config = dict(
    d_model=320,
    activation='swiglu',
    init_std_router=0.0189,
    lr_router=0.000517,
    rope_fraction=1.0,
    attn_scale=0.125,
    init_std_down=0.0,
    lr_mult_qkv=0.4,
    beta1=0.95,
    z_loss=0.0001,
)
Below are experts of layer 4 (counted from 0) of a mixture-of-experts language model. Rows are named router (the router's row for the expert), down (a neuron's output weights, with its number) and show model dimensions 160-239. Each number is 128 + 32 x the weight over its row's rms, rounded and kept within 0 to 255.
Before each expert's rows: "raises" lists some tokens whose logits its average output raises strongly, later layers aside. This comes from a sample of Wikipedia text that the model never trained on.

# expert 4
raises: " critic", "orn", " writer"
router [106 118 165 135 136 168 155 105 128 133 124 212 148 124 144 123 136 165 157  82 181 140 106 123 119 130 157 135  96 122 141 122 164 135 101 157 116 103  90 160 115 143 157 113 132 162 157 186 138 165 150  65 149 120 151  55 103 117 120  78 116 121  94 149 100  92 122 124  59 119 121 123 110  97  72 131 139 174 150 188]
down0 [137 122 147 105 153 146 141 151  92  70 119  81 136 135 162 131 118  55 122 124 114 127 166 131 120 161 119 102 167 162 127 142  94 146 142 133  68 100 137 150  77 162 164 134 165 135 122 108 119 176 100 134 128 161 173 118  87 114 114 187 122 102 133 154 224 119 116 157 206 146 147 156 129 163 152 102 135  99 130 162]
down1 [109 113 130 103 127 143 159  74 103 119 168  82 164 165 144 124 180 125 109 108 168 131 161 160  61  98 134 131 125 177 135 142 113 115  84 124 118  86 155 131 198  92 113 133 168 131 159 142 129 141 120 118 162 125 156  90 144 101 131  96 117 118 165 136 138 108 111 109  73 132 162 107  95 153 115 121 176 135 108 129]
down2 [ 97 185 180 130 153 145 147 142 130 167 139 132 168  88 115 115 137 158 180  97 127 165 129 118 196 101 149 138 148 131  76 155 120  84 200 145  93 114 130 109 128 124 116 100  84  92 108  98  92 134 121  97 152  45 112 152 146 113 152  97 129 144 128 156 162 195 165 151 160  74 112 162  97 119 106 121 138  66 185 133]
down3 [125 142 160 143 132  81 128 139 117 111 124 128 113 116 103 131 144 172 123 149 113  97 129 120 172 148 106  78 128 161 170 112 124 122 111 210 185 116  90 119  96 174 141 167 139 104 217 119 141 172  69 154 122 157 146 153 160 105  81 172 161  57 116 133 114 138 143  76 113 132 189 116 157 121  93 108  88 107 126 103]
down4 [154 108 132  81 138 117  76 127  96 165 111 143  68 160 174 194 107 108 120 144 122  88 147 133 109  65 120 152 145 181 177 127 104 179 166 104 110 104 137  86 116  98  51 144 152 159 146 194 129 172 193 170 164 132 157 164 141 121 124  75 134 154 120 127 106  90 111 114 129 133 124 134  72 134 110 121 117 167  73 143]
down5 [ 84 122  99 122 102 120  96 141 146 125  83  84 109 105 114 172 133 146 141 156 136 117 135 123 135 163 123 130 136 176 122 104 135  84 171 129 172 145  99 119 123 147 132  72 175  80  80 126 102 143  71 118 125 148 195 108 181 130 154 146  72 136  97 171 150  96  57  46 118  89 140 163 208 106 188 102 100 138 116 132]
down6 [125 121 128 144 129 117 167  68 130 108 130  98 151 157 135 125  99 163 106 122 105 158 158 167 161 103 143 179 174 129 154 119 129 106 107  94  98 176 149 143 191 133  96 136 162 181  66 160 122  44 123  72 133 120  96  74 125 132  88  92  91 126 186 101 152  91 130 130 156 169 111  89 118 128 160 189 152 128  96 137]
down7 [ 93  71 125 163 175 128 157  94 162 105  81 131 128 134 112 110  64 102 123 139 132 122 120  91  90 136 159 112 175 158 127 125 126 153 122 158 180 147 104 179 141 148 183 181  85 169 149 163 149 176 146 120  87  55 111 123  92 134 137 167  98  87 119 172 120 208 169 119 115 141 140 173 116 104 109 134  68 146 117 111]
down8 [124 198 103 146  59 158 156  88 174 110 171 118 147 173 160 103  75 109 121 121  78 118 133 118 116  95 151 133 139  88 138  77 107 168 127 123 120  89 126 144 104 130  95  67 149 135 161 145 106 129 119 116 145 160  92 144 143 138 142 171 103  91 109  90 124 162 135 131 180 125  62 149 156 177  92 121 136 130 114  81]
down9 [185  83 190 121 151 146 151 119 111  76 120 107  79 118 123 190 132  77 160 144 141 152 124 129 127  99 129 170 100 120 152 129 119  90 143 147 104 104 101 107 161 104 138 200 102 152  88 142 106 114  94 155 133  80 128 106 133 104  94 144  71 166 173 156 142 139 171 133  66 183  62 122  77 133 116 144 198 128 142  74]
down10 [130 111 125 191  86  82 109  91  95  98 124 139  79 198 146 139 160  89 150 146 111 190 143  94 204 111  74 134  90  96 156 106 105 118 162 131  98 150 138 134  94 131 144 145 109 125 169 134  83  96  89  64 137 119 132  90 133 139 124 121 118 119 104 133  87 145 169 105 156  77 168 114  87 177 123 101 131 128 121  81]
down11 [130 138 179 123 142 152 139 154 165 154 137 175 168 119 157 186 108 145 133 137 103 106 163  96 140 173 121 188 138 146 154 160 106  50 117 146  92 157  74 109 163 110 119 106 107 110 175 111 123 111 132 131 194 107 111 188 122 130  85 141 183 177 118 178 200 117 128 146 133 158 117 153  70 158 107 165 113 158  84 120]
down12 [120 118 156 207  87 191 155 141 172 135  90 113 105 122 141 120 116 171 132 184 134 138 143 175  96 144 141 121 124 105 138 112  88 108  91 151 147 138 105 102 118 124 115 138 171 152 176 125 131 190 177 169 132  80 162 166 175  76  93 101  88  97 102 139  77  83 141 141  85 150 145 106 152  88 134 168 126  87 141 113]
down13 [128 107 167 162 110  98 175 132 106 106 140 138 164 158 169 129 156  86 114 131 197 118 176 151  87 152 146  80 179 155 119 151 161  59  91 130 146  69 105 139 123 107 171 173 100 146  72 136 158 153 183 140 143 181 118 188 104 149 127 118 158 126 153  73 120 111  61 101  79 122 162 103 127 122  98 103 106 118 115 120]
down14 [132  62  99 140 146  96 118 163  99 175 134 133 105 144 179 131 124 142 149 158 176 120 165 105  70 165  81  81 129 137  97 201  94  98 147 124 129 139 136 113 109 115 163 118 121  89 131 142 149 153 165 109 130 142 115 134 110 186  88 118 123  81 133 133  76 181  95 119 131 174  46 148 200 147 139 142 103  83 116 117]
down15 [124 141 159 117  52 159 123 106 133 114 119 190 175 166 113 137 153  46 109 169 116 121 167 159 121  93 135  91  79 138 110  99  78 153 164 128 157 122 127 146  96 148  93 121 140 114 201 154 138 124 129 135 133 134 142 187 218 170 154 123 128 130 116 111 147  68 101 143 143  86 128 173 118 131 130 148  81 154 196 140]
down16 [117 187 195 136 101 127 172 130  70  82 133 149 108 149 105 118 177  94  97 142 192 101 130 184  92 125  87  96 169 118  70 105 137 149 146  72 167 137 149 136 130 112 155 157 107 147 125 121  98 139 163 145  81  90 116 120 120 143  94  82 103 121 192 122  98  97 165 128  77 116 115 163 164  99 135 145 134 133 164 106]
down17 [135 144 144 145  63 109 127 178 157 167  97 185 164 163 167  82 102 137 107 146 129 135 100 139  92 138 141 123 122 118 114 117  77 172  57 114 121 125  99 103  78 115 118 105 107  88 160 134 126 143  98 139 166 107  97 161 117 172 134 133 145 144 164 120 115 126 111 135 143  99 140 108 147  83 178 151 134 112 160 108]
down18 [130 105 162 101 153  81 106  83 173 141  90 111 109 161 178 104  53  97  55 148 122  81  46 162 143 142 161 164 145 128 151 164 130 130 107 172 115  98  89  85 109 135 138  90 111  92 125 121 137  97 107 121 110 137 128 145  92 130 132 149 130 142 195 142 133 186 187  63 136  89 172 132  99 182 145 146 107 109 124 114]
down19 [111 202 104 105 115 106 174 169 118 182 146 168  80 130 156 144 172 124  80 148  94 100  87 159  82 143 195 141 142 108 169  90  98  58  98  87 131 107 158  97  98 137  80 121 108 156 108  94 171 136 126 106  88 133 129  86 173 141 122 179  94 152  58 159 106 179 214  95 158 148 157 101  77 120 107 148 139 103 134 110]

# expert 9
raises: "ales", "erm", "ale"
router [139 114 124 173 104 154 143 154 143 132 154 128 124 145 173 197 151 133 125 138 193 106 151 126 130 156  73 118 147 108 137 156 151  92 106 145  77 102 173 100 165  83 135 135 137 125 149 135 115 179  93  91 117 149  81 140 141 149 117 133  99 136 101 123 185  73 132 185 118 113  69 130 118 144 144 155 175  20 145  91]
down0 [ 87 146 186 118 134 135  75 211 170 140 101  86 115  84 151 161 146 113 103 112  69  72  74 146 171 127 147 223 116 126  91 133  97 118 170  75 119 145 116 119 136  90 109 144 140  90 112 124 106 120 130 131  94 125 150 125 115 141 111  72  95 188 168 135 125 179 138 122 126 106 183  87  50  96 155 104 108 174 143 152]
down1 [176 177 177  93  98 105  98 138 133  56 167 159 185 157 186 163 120 105 156 198 138  66 154 147 131 182 191 136 104 133  74 183 105 147 117 131 138 150 136 109 105 147 135 154 105 119 131 128 160 146 174 162  63 160 137 164 101 117 118  48 102 166  88 140 120 140  99  86 127 150 183 130 167 177 140 101 145  87 114 120]
down2 [137 138  91 124 122 103  85 142 160 138 127 157 172 162 172 157 129 126 135 104 112 103 108 129 155 139 140 133 139 176 138 120 102  70 143 102 151  91 150 128 112 142 155 115 145 131 194 149  92 198  65 101 120 127 140 108 169 140  98 128  99 100 133 160 138  54 104 164 133 124 125 137 100 125 130 157 145  68 166 121]
down3 [152 139 143 123 120  63 108 158 161 137 145 120 117 106 147 173  77 175 130 163 140 176 128 104  57  84 119 108  98 172 164 152 158 111 116 218 127 102 157 156  62 182 171 153 144 117 113 106 146 138 132 152  92 129 157 144 114  73  98  82 143 138 132 136  99  85  80 139 159 178  80 108 141  92 142 131 120 145 110 182]
down4 [187 161 138 182  77 169  95  71  65 209 150 141 147 127 123 115 111 129 113 112 157 104  89 101 115 108 147  68  91 197 121 145  79 158 108 155 204 166 171  85 135  70 135  99 101 126 156 104 114 143 145 115  90 117 162 188 174  96 102  93  77 140  85  90 133 139 130 187 123 143 147 121 103  61 101 174  85 104  76 115]
down5 [136 115 109 154 120 115  76 116 120  76  98 136 159 161 129 123 178  61  92 150 164  79 168  98 114 133 118 107  97 149 145  99 108 185 122 123 140 106  79 171 177 164 157 125 117 130  97 145 145 145 188 131  95  91 173 159 169  98 120 143  96 134 108 170  86 137 168  96 184 121  81 105 135  64 135 134 107  90 104 114]
down6 [159 136 140 109  89  99  81 227 136 143  81 122  98 129 105 133 103 110 100 164 125 146  78 160 176  75 132 157 107 128  68 172 149 154  97  88 102 135 141  98  74  71 120 136 177 132 125 195 108 172  80 121 137  72  69  97 187 137 116 147  60 132  91 134 156 140 119 104 135 182 119 150 164 166 130 115 141 147 148 159]
down7 [ 94 120 120 108 224 149 105 117 123 131 151  85 143 122 125 106  92 130 133 139 166 118 126 112 140 110 177 150 101 126  95 119 176 111 180 119  78 107  63 129  64 113 181  74 103 132  93 195 154 151 169 134  79  88 165 141 119 119 160 106 114  90 139  88  79 148 132 107 102 106 116  50 120 179  67 144 101 130 125 120]
down8 [203 198 133 174  81  91 119 139 112 128  83 169 119 144  92 134 143 159 128 154 126 183 100 121 107 152 114 117 141 122 167 169 128 130 115  53 132  80 107 118  99 144 155 139 133 120  96 112 130 166  79  73 133 153  82 119 147 149 126  63  95 178 157 142 162 155 145  87 171 105  92 161 133 162 131  77 161 139 143 109]
down9 [ 88 118  83  54 156 123 123 141 123 137 177 163 134 143  47 132  99  97 160 116 116 117  49 201 186 107  80 112 174 129  85 174 115 108 111 151 134 130 152 122 117 153 175 129 130  90 160  98 139 109 144 132 167 166 136 102  87 126 128 153 144 118 155 143 136 118 133 118 127 118 116 200  87  95 101  92 109 118 124  54]
down10 [129 133  66 122 139 122 157  77 113 101 129 130 106 103 168 107  81 193 171 109 139  99 167 161 125 123 153  79 164 135 151 151 180 108 125 168 163 151 121 136 159  81 119  71 123 152 109 127  82 133 162 145  99 118  58 167 150  91 127 119 110 104 144 161  55  72 103 109 152 106 131  68 152 136 162 131  78 119 135 124]
down11 [159 161 128 119  91 170 114 178 160 151 104 156 121 157 113  64 166 104 147 134 121 149 107 173 195 162 137 150 150 149 164 144 106 170 182 145 154 164 185 173  87 134 188 126 132 139 138 128  67 191 157  89 124 141 112  90 179 150 121 133  92  69 106 120 151 109 106  97 142 195 152 143 103  67 142 137 154 164 102 113]
down12 [181 124 142 157  86 116 153 168 130 106 130 134  53 153 170 172 168  91  82 129 112  71 131  53 110 130 113  75 133 168 136 146 122  84  83 134 125 117  93 115  98 103 172  75  94 111 124 139 117 136  94 197 135 104 100  66 178  96 112  70 146 170 132 119 147 148 153 133 127 138 152 121 166 109 138 114 131 101 130  76]
down13 [126 106 159  94 111 118  90 116 174 184 162  94 193 116 122 103 159  79  72 125 120  88 131 151  90 142  93 105 121  98 125 151 161 147 137  95 126  58 189 150  99  80  95 116  70 147 140  97 110 229 169  86 131  97 173 132 201 155 128 150 180 160 132 155 122 130 133 105 125 107 120 101 145 145  89 171 112 132 122 137]
down14 [ 78 150 108 145 126 140 207 181 128 166 152 162 186 108 143  90 161 140 120 121 113 108 100 125 126 113 151 164 137 130  76  51 125 123 156 156 100 148 127 149 139 113 110 125 113 112 133 124 117 104  87 158 122 161 186 190 141 200 134 173 129 158 152 121 152  98 150 114 167  77 194  94 102  95  77 159 118 103 182 141]
down15 [ 93 129 157  83 113 148  90 122 142 134 124 124  47 198 188 200 152 139 107 123 104 192 147 101 128  99 149 148 100 109 127 106 119  82  96 100 150 138 102 127 145 118 102 170  79 186 136 132 120 150 183 136 157 131 184  86  36 135 104 130 143 145 107  82 213 131 133 125 130 157 157 177 158 190 134  83 138  65 127 120]
down16 [131 103 116 105 162 121 107  57 112 125 148 150 132 140 155 138 119 112 128 197 103 148  52 150  57 114 120  71 123  74 125  97 112 133  82  92 124 129 134  84 115 107 109  69 128 118  90  71  88 136 109 170  84  97 125 123  90 143 114  57  98  77 131 120 124 119 143  91 132  47 125 147  33 132 123 130 113 186 152  78]
down17 [156 169 182 118  79 113 108  84 132 142 157 132 160 155 142  64 162 106 166  42 205 142 135 129  64  92 136 124  89 108 119 152 135 140 100 119 159 123  63 117 114 139  49 124 149 129 104 145 114 138  97 153  98 149 116 167 186 108 121 220 107 203 150 122 132 122 114 129 127 155 138  93 163 155 126 168 147 168 121 123]
down18 [120 136  78  96 125 200  78 138  94  99 136 137 119 121 155 148 147 132 147 142 143 147 101 103 166 148 158 124 135 124 111  87 167 125  80 121 143  76  99  94 151 137 169  94 105 121  90 137 193 104  74 135 151 136 128 139 162  96 116  91 170 152 139 171  93 114 117 144 121 160  81  85 110 127 131  81 141 108 162 181]
down19 [147  54  83 134 126 105 133  91 119  93 131 152 110 124 149 156  81 125 197  85 130 162 119 121 147 149 164  98  99 106 161 135 152  76 122  90  87  98 120 124 117 137  90  86 161  82 122 136 153 148 134 103 154 178 115 145  80 101 144 195 118 127 134 141  97 161 149 105 132 158  96 108 163 110 114  52 161 146 145 106]

# expert 11
raises: " has a", " does not", " has been", " has", " is not", " has an"
router [145 145 111 129 131 135  64 153 157 176 126  52 124 160 174 116 137 140 133  86 149 161 169 187 156 164 157 117 124  87  89 106 102 150 123 174 156 136 122 109 100  78 156 146 118 117 130 103 144 116 138 161 137 127 192  95  92 120 132 122 131 150 112 130 127 121  98 105 140  92 141 154 157 179 176 143 109  40 109 115]
down0 [110 120 123 106 129 189 168  87 174 117 154 139  99 128  67 107  43 126 135 107  83 111 153 105 139 164  84 171 148 173 133 143 160  97 165 158 123 140 117 126 108 112 128 123 142  75  86 124 100 128  77 132 136 143  81 158 123  99 150 114 165  94 183 131 104 141  93 106 150 163  40 139 104 175 128 197 203 175 136 160]
down1 [153 106 165 101 100 100 122  96  88 113 134 193 208 169 150 163 109 134 159  41  70  79 164  97  54 174 111 154 171  86 148 115 157 178 130 126 174 102 127 123 176 110 111 156  92 165  93 128 120 142 132 103  85 128  91  88 108 126 132 119  96 123 122 120 156 160  97  88 151  44 170 140 145 133 102  88 125 132 166  85]
down2 [169 167 155 104 151 131 159  99 110  82  86 134 137 133 178 127 121  91 111 195 126 126 154 109 107 104  97  81 132  83  96 107 143  91  97 137 152 145  92 171 142 131 154 166 157 100 132 114 135 111  94 158 134 102 168 176 116 100 162 172 104 166  71  75 180 100 162 138  98 134 153 151 133 155 155 110 142 137 145 173]
down3 [125 144 182 139  81 150 140  78 158 136  80  78 158  89 129  97  83 120 184 121 158 140 169 108 157 109 138 125  38 112 127 112 110  65 111 122 101 153 145 102 137  79  90 153 142  54 139 128  76 169 104 152  76  88 136 137 153 107 141 121 111 118  83 156 203 157 136 143  55  92 136 168 136 147 110 114 135 172  79 109]
down4 [138 173  74 151 134 176 147 122  74 157 130 114 106 110  61 147 161 157 184 129 102  79 148 193 102 129 149 122 116 121 129 143 125 146  95 100 128 115  80 142 144 107 193 114 119 135 143  86 147 212 116  86 123 148 131  82 175 117  99 142 102 108  94 148 107 171 152  89 143 104 141 137 142 120 102  96  86 164 102 124]
down5 [115  55 138 159  80 134 157  60 170 104 171 126  93 128 122 150 130  67 173 163 164  84  93 147 156 142 145  67 102 177 104 143 101 150 103 197  80 178 167 116 121 104 152 128 120  57 138 170 116 165 151 221 117 164 118  88  95 146 159  79 165 133  93 144 101 223 145 150 141 109 116 136 150  92  73 151  58 125 109 125]
down6 [ 81  68 158 164 156 116 170 179 151 136 143 157 186 149 146 156 111  62 121 139 180  86 110 110 149  81  77 107  94 210 102 174 182 156 163 100  91 111 103 105 128 107 102 145 147 145 123 145 130  79 100 169  95 130 139 127 158 114 158 145 124 114 178 146 162 119 133 144 124 107  91 129 143 119 141 123 167 121 116 113]
down7 [ 86  69 126  83 105 114 106 131  88  97  52 192 157 120 159 134 145 145  95 107 139  89  92  51 118 141  83  91 118 117 182 123  94 147 124 169  93 136 132 153 135 154 107 142 143 148 103 102 101 177 138 161 155 160 158 147  91 100 161 147 102  68 102  95 123 119 135 150 115 134 131 106  99 112 153  96 110 136 177 131]
down8 [183 181 164  76  86 131 145  97 127 160 146 165 113 164 119  52 156 151  93 142 178 135 102 145  96 142 141 108 110  95 166  85 128 115  76 144 145 108  97 120 151 120 124 163 154 161 128 192 118 107 149 103 155 101 107 115 102 161 129 119  92 159 165 107 105 114 146 135 142 106 161 145  46 126 137 154 120 120 140  85]
down9 [110  80 147  77 119  99 138  97  91 118 118 166 133 132 105 146 140 118 140 143 150 128 129 101 158 134 133  99 139 138 104 125 165 145 112 163 164 122 145 127 174 116 150 151 123 197 167 146 105  73 121 120 108  84 141 138 161 105 161 105 132  99 119 159 113 110  83  99 120 112 161 109  84  98 166  78 117  97 127 103]
down10 [ 74  95 131 114 154 170 124 126 130  85 175 113 116 181 180 102 159  95 103 125 170 124 145 128  90 152  93  44 184 126 142 123 120 179  74  76 153 105 186 134 194 171 158  95 149 110 153 149  70 128 133 135 128 146 102  91 151 138 174 155 166 166 104 182  84 168  96 111 176 142 139 123  96 187 171 136  99 151 139 114]
down11 [163 121 131  96 172 133  68 147  81  96 102 127 128 135 127 104  87  97 194 117 132 107 122  85 151 133 129 208 176 115 141 155 156  90 114 133 108  67 143 169 169 154 135 113 155 158 173 158 193 155  55 120 153 102 121  73 122 164 160  38 151 112 110 175 104  89  60 199  64 130 131 101  81 113 144  94 102  94 128 117]
down12 [160 169 147 118 116 150 165  95 157  93 121  74 116 152 161 103 136 103 174 144 122 183 109 108 109  96 162 224 115 163 108  85 121  99 134 107 117  97 128 149 179 127 129 124 174 131 111 122 216 117  67 161 162  94 146 143  93  70  94 141 155 109 121 107 173 177 118  96  72 124 150 165 179 192 100 131 112  56 104 102]
down13 [125 114  55 157 145 138  89 133  55  84 146  65 182 150  88  53 154  97 119 151 128 116 146 158 137 111 120 152 169 169 107  82 132 161 113 159 169 141 155 192 164 117  85 107 149  89 104 119 170 103 139  47 108  97 145  81 162 141 118  79 146 119 120 141 119 131 180 126 111 144 179 106  94 108  85 192 136 255 166 122]
down14 [160 152 134 101 154 137 200 101 110 174 111 134 146 184 143 115 130 154 112 121 151 112 101 132 123 199 149 148  93 148 136 131  85 111 170  96 145 141 125  88 117 104 149 110 123 121 166  92 110 133 112 149 117  91  86 160 153 101 149 130 158 169 117 161 151  61 162 125 130 153 131 140 119 139 147 152 156 121 125  98]
down15 [105  98 156  83  90 130  88  56 106 127 158  91 158  96  92 109 178 116 158 138 173 150  93 173  77 104 152 121 110  97 170 100 159 149 135 154 139 134 154 170 119 132 123 137 131 104 125 171  99  75 167  83 103  73 148 118 145 173 161  99 126 117 157 136  99 134 126 127 124 133 100  92 209 105 137 118  99 148 116 123]
down16 [116  94 143 143 118  96 119 206 139 114 101 104 130 120 190 163 184 107 206 163 138  80 140 124 112 101 114 151 159 122 149 116 133  85  80 129 169 164 130 112 130 115 188 119 112 112 199 134 111 142 161  94 165 169  81 162 137 104 135 130 117 152  97 179  79 124 168 171 139 129 143 124 150 147 139 159  93 118 140 170]
down17 [118  99 134 115 135 141 109 128 108  69 148 162 138 145  82 110 112 101 148  97 110  91  97 180 124 146 130 155 139 128 121 130 128  76 158  85 111 121 113 157 131  67 123 125 132 151 210 124 115 162 159 125 102 126 140 160 128 123 132 155 175 122  64 139  33 131  95 150 174 160  94 123 116  92 125 106 111  62 158 117]
down18 [160 215 103 104 115 133 134 163 117 150 128 142  94 116 102 133 103  54  83  91 127 167 108  98 127 144 144 119 118 131 144 130 103 120 192 126 143 125 168 120 108 125 119 106 154  84 139 131 156 112 138  80 102  99 162 148 112 121 125 140 159  94 148 133 120 116  25 180 122 134 139 181 111 118  98 119 142 141 128 101]
down19 [126 149 112 140 107 112 142 166 144 179 183 136 122 133  95  78  79 130 183 150 131 131  83  81 106  91 129 117 173 146 100 103 156 106 129 103  99 133  80 122  88 109 124  92  95  86 115 101  78 128 133  72 120 154 106  96 150  78 112  82 143 155 129 143 157  68 125 130  89 136  93 167  95 126  91  91  83 115 102 126]

# expert 6
raises: "oe", "land", "ota", "ome", "och", "op"
router [111 135  99 136 115 106 146 159 173 139 140 146 116  67  96 154 140 154 113 110 149 154 154  91 148  82 115 124 128 151  94 153 138  82 128 122 136  87 140  88  99 168  92 159  76  88 148 135 141 106  87 148  61 129 139 135 169 122 141 118  79 168 126 138 128 146 120  77 118 102  83 124 121 158 126 136 125  59 122 189]
down0 [136  96 122 102 145 147 139 126 110 135 119 142 138 140 141 142 130 164 165 169 111 129  88 112 108 147 109 169 119 106 119 108  88 149 136  97 120  98 132 210 179  49 132  46 152 183 200 105 139  89  82  70 186 144 167  93 162 150 117 112 151  52 117 128  75 113 136 130 109  85  82 139 111  90  94 112  64 151 137 157]
down1 [142 146  99 134 149 128  93  52 115 124 131 123 141  92  97 115 136 103  38 105 123 114 114 176 107 143 162 135 108 105  99  59 143 211 144  98 101  93  76 127 142 130 175  94  98 126 149 115 105 161 173 133 156 199 159 133 190 106  70 176 101 130 106 147 158  70  59 120 197  87 151 123 139 175 179 142 103 121 126 180]
down2 [125 155 115 158 158 110 107 168 126 150  92 196  58 133 159 130 127 132 174 152 114 122 122  71 130  84 185 103 123 149 102 135 150  84 111 103 108 135 121  97 104 215 110 128 104  74 136 132 197 157 127 123 139  79  82 173 107 166  78  98 122  90 128 116 167 103 126  75 108 149 137 124 145 184 152 120 128  87 123 115]
down3 [134 123  81 130 139 130 108  51 129 118 188 167 167 146 132 138 163 181  72  90 145 104 105 119 161 168 129 111 196 122 143  70 110 120 119 128 153 113 100 124 124 173 125 105 133 164 141 152 120 112 159 124  77 134 225  79  73 126  89 120  89 127 102 152  99 107 170 183 169 147 133  93 155 107 178  79 104 141 140 149]
down4 [164 165 172 143 115 151 140 158 158 106  83 215 119 117 134 114 107 154 162 124 103  94 138 139 173 107 118 159 110 116 181 158 150 124 133 123 109 169 100 139 169  79 139 122 121 123 203  94 124 137  43 157 110 151  64 122 130 144 131  99 151 167 107 131 132 123 178  90  83 137  89 144 167 151 147 112 117  82  99 138]
down5 [151 127 108 178 107  99  66 189 142  67 114 128  72  84 103 123 100 106 113  84 112 137  95  94 124 108 158 156 102 103 163 115 149  56 134 169  73  67 166 148 104 150 128 140 137 132  85 137 162 142 125 115  71  97 120 165 123 104 160 130  64 134 135 138 163 140 121  85 125 190 126 130 124 180  82 139 107 175 124 134]
down6 [114 168  59 168 162 184 117  33 166  49 116  97 140 111 123 149 164 121 102 115 100  92 108 143  88 127 176 134 123 133 129 103 113 140 133 143 164 109 156 135  90  97 148 120 122 144 112  49 127 182 118  91 147 160 130  64 133 162  98 130 106 124 106 129 176 119 139 103 159 102 102  85 129 117 102 116 109 192 109 118]
down7 [120 136 176 108 159 166 102 139 114 179 116 136 126 108 115 146 186 120  93 134  75 145  78 145 183 119  58  88 156 116 135 137 131 143 169 154  81 138  96  85 171 110 113 169  97 124 118 146 164 154 149 114 155 153 105 175 123 158 114 143 119  70  92 105 152 185 110 123 107 114  87  99 162 203 169 122 188  87  99  99]
down8 [109 102 164 187 168 124  94 114 132  32 153 138 129 146 145 153 176 104 207  99 139 117 102 129  92 143 177 144 139  55 142 177 134  92  99 108 118 107 182 188 101 142 115 122  95 170 145 150 167 127 116 134  66 107 115  98 144 149 167 104 105 119 122 157 115 136 164 124 128 124  92 137 131 162 136 135 106  89 162 139]
down9 [113 115 132  81 155 124 128 153 133  99 100 139  91 161 156 151  98 177 106  83 123  62  69 212 124 142 155  65 158 158 145 125  57  83 117 130  97 125 114 139 118 139 136 142 126  64 132 141  83 135 151  85 128 144 134 149 147 103 204 166 109 147 115 148 115 165 128 136 132 155 137 103 132 128  81 129 127 184  14 145]
down10 [ 72 134 110 116 177 126 119  69 138  37 137 133  83 100 117 112 179 131 123  82 102 156 104 108 141 135 155 101 108 114  99  90 114 144  83  68 119 100 144 138  80 172 167 124  84 138  91 114 155 134  99 105 119 100  92  96 168 156 128  80 100 101 173 121 163 115 157 115 144  82 121 134 150 106 134 116 126 142  64  65]
down11 [139 117 117 180  71 171 136 208  99  75 126 111 126 155 160  88  72  80 117 138 133  91  79 134 109 152 115  52 113 131 125 152 102 103  68 118 188 157 154 117 118 118 164  94 183 118 172  95 122 143  90 172 152 176 132  81 144 107 110 147 129 147 107 176 157 159 155 158 159  70 148 140 121  96 100 104 130 143 115  80]
down12 [136  67 111  65 103  97 109  78 105  88 141 181 143 147  74 151 129 135 158 151 156 151 136 119 102 128 121 114  92 126 139 123 113 171  91 135 144 114 142 125 133 104  63 158 157 139 160  96  85 103 111 159 157 207 169 110 146 129 129 123 154 139  89 110  93 142 114 145 141 139 132 107 144  58 123 130 140 158 121 130]
down13 [123 133 120 127 158 149  88 130 123 153 146  89 109 134 156 145 161 123 126 107 157 150 148 107 166 154 172 199  95 107 128  93 134 213 155  92 102  94  88  72 129 129 164 101 185 184 127 101 117 141 102 134 157 162 108 119 125  93 126 131 164 119 140 128 100 152 176 110 122 139  92  88 140 152 139 137  95 154 160  93]
down14 [ 92 124 110 103  85 103 186  52 138 110 121 146 153 149 101 147 172 120 147 133 126 146  83 110 112 154 149 139 158  68 183  42 166  93 132 161 138 106  46 114 139 187 135  81 133 107 137 137 192 140 106 117 162 137  93  92 191 154 160 107  49 113 171 130 176 147 161  91  93 162 126 147  64 128 117 130  71 124 160 113]
down15 [133 148 107  77 155 166 134 152 119 181  84 137 136 145 115 140 135 118 115 158 114  99 109 130 107 137 113 179 100 122  94 102 132 119 108 117 121 118 123 161  98  86 121  46  98 161 131 146 156  93 103  93 151 162 168  87 120 140 105 100  94 175 165 143  86 148 101 167 111 104 124 143 127  91 114 144 125 143 100  84]
down16 [149 114 170 137 143 119  85  98 113  95 173 126 206 147 137 116 148 110 122  73 147 102 105 187 105 153  81 164 138  89 152 129 102 146 158 120 148 129  56 119 105 199 177 115 116 128 140  85  75 164 165 159  90 150 116 181 202 147 158 202 139 120  97 167 106 122 132  68 140  87  63  70  87  72  92 120 137  95 153 149]
down17 [203 114 149 167 137 162 120 168 119 154 129  97  76 123  46 118 139  59 119 127 110 154 153 148 144  79 133 156 117 132 107 136 145 101 156 112 117 163 102  98 113 116 133 139 188  86 126 152 125 154 151 162 163 115 134 132 180 103 131 101 133 138 182 120 116 106 143 145 133 165  71 144 143  94 133 135 135 155 110 107]
down18 [151 114 113 110 145  81  77 144 157 131 168 128 116 160  89 104  86 153 107 106 123 133 101 125 102 131 109 118 123  89 148 167 128 107  83  97 111 134 112 164 106 143  94 124 133 151 103 127 172 146 107 182 140 133 143  80  70 138 168 152 127 173 120 188 163  89 109 185 127 209 112 144  78  95  95 155 127  91 117  90]
down19 [146  94 181 134 167 123 144 190 169 158  95 153 161  84 116 105  96 147 138  84  73 138  54 100 145  99 168 152 176  73 122  98 143  92 133 121 137 155 160 127  60 166  91 119 168 134  95 104 119  94 127 108 124  97 156 187 127 124 174 123 115  94 142  99 150  86 189  88 147 159  99 149 121 155  90 157 153 155 102 128]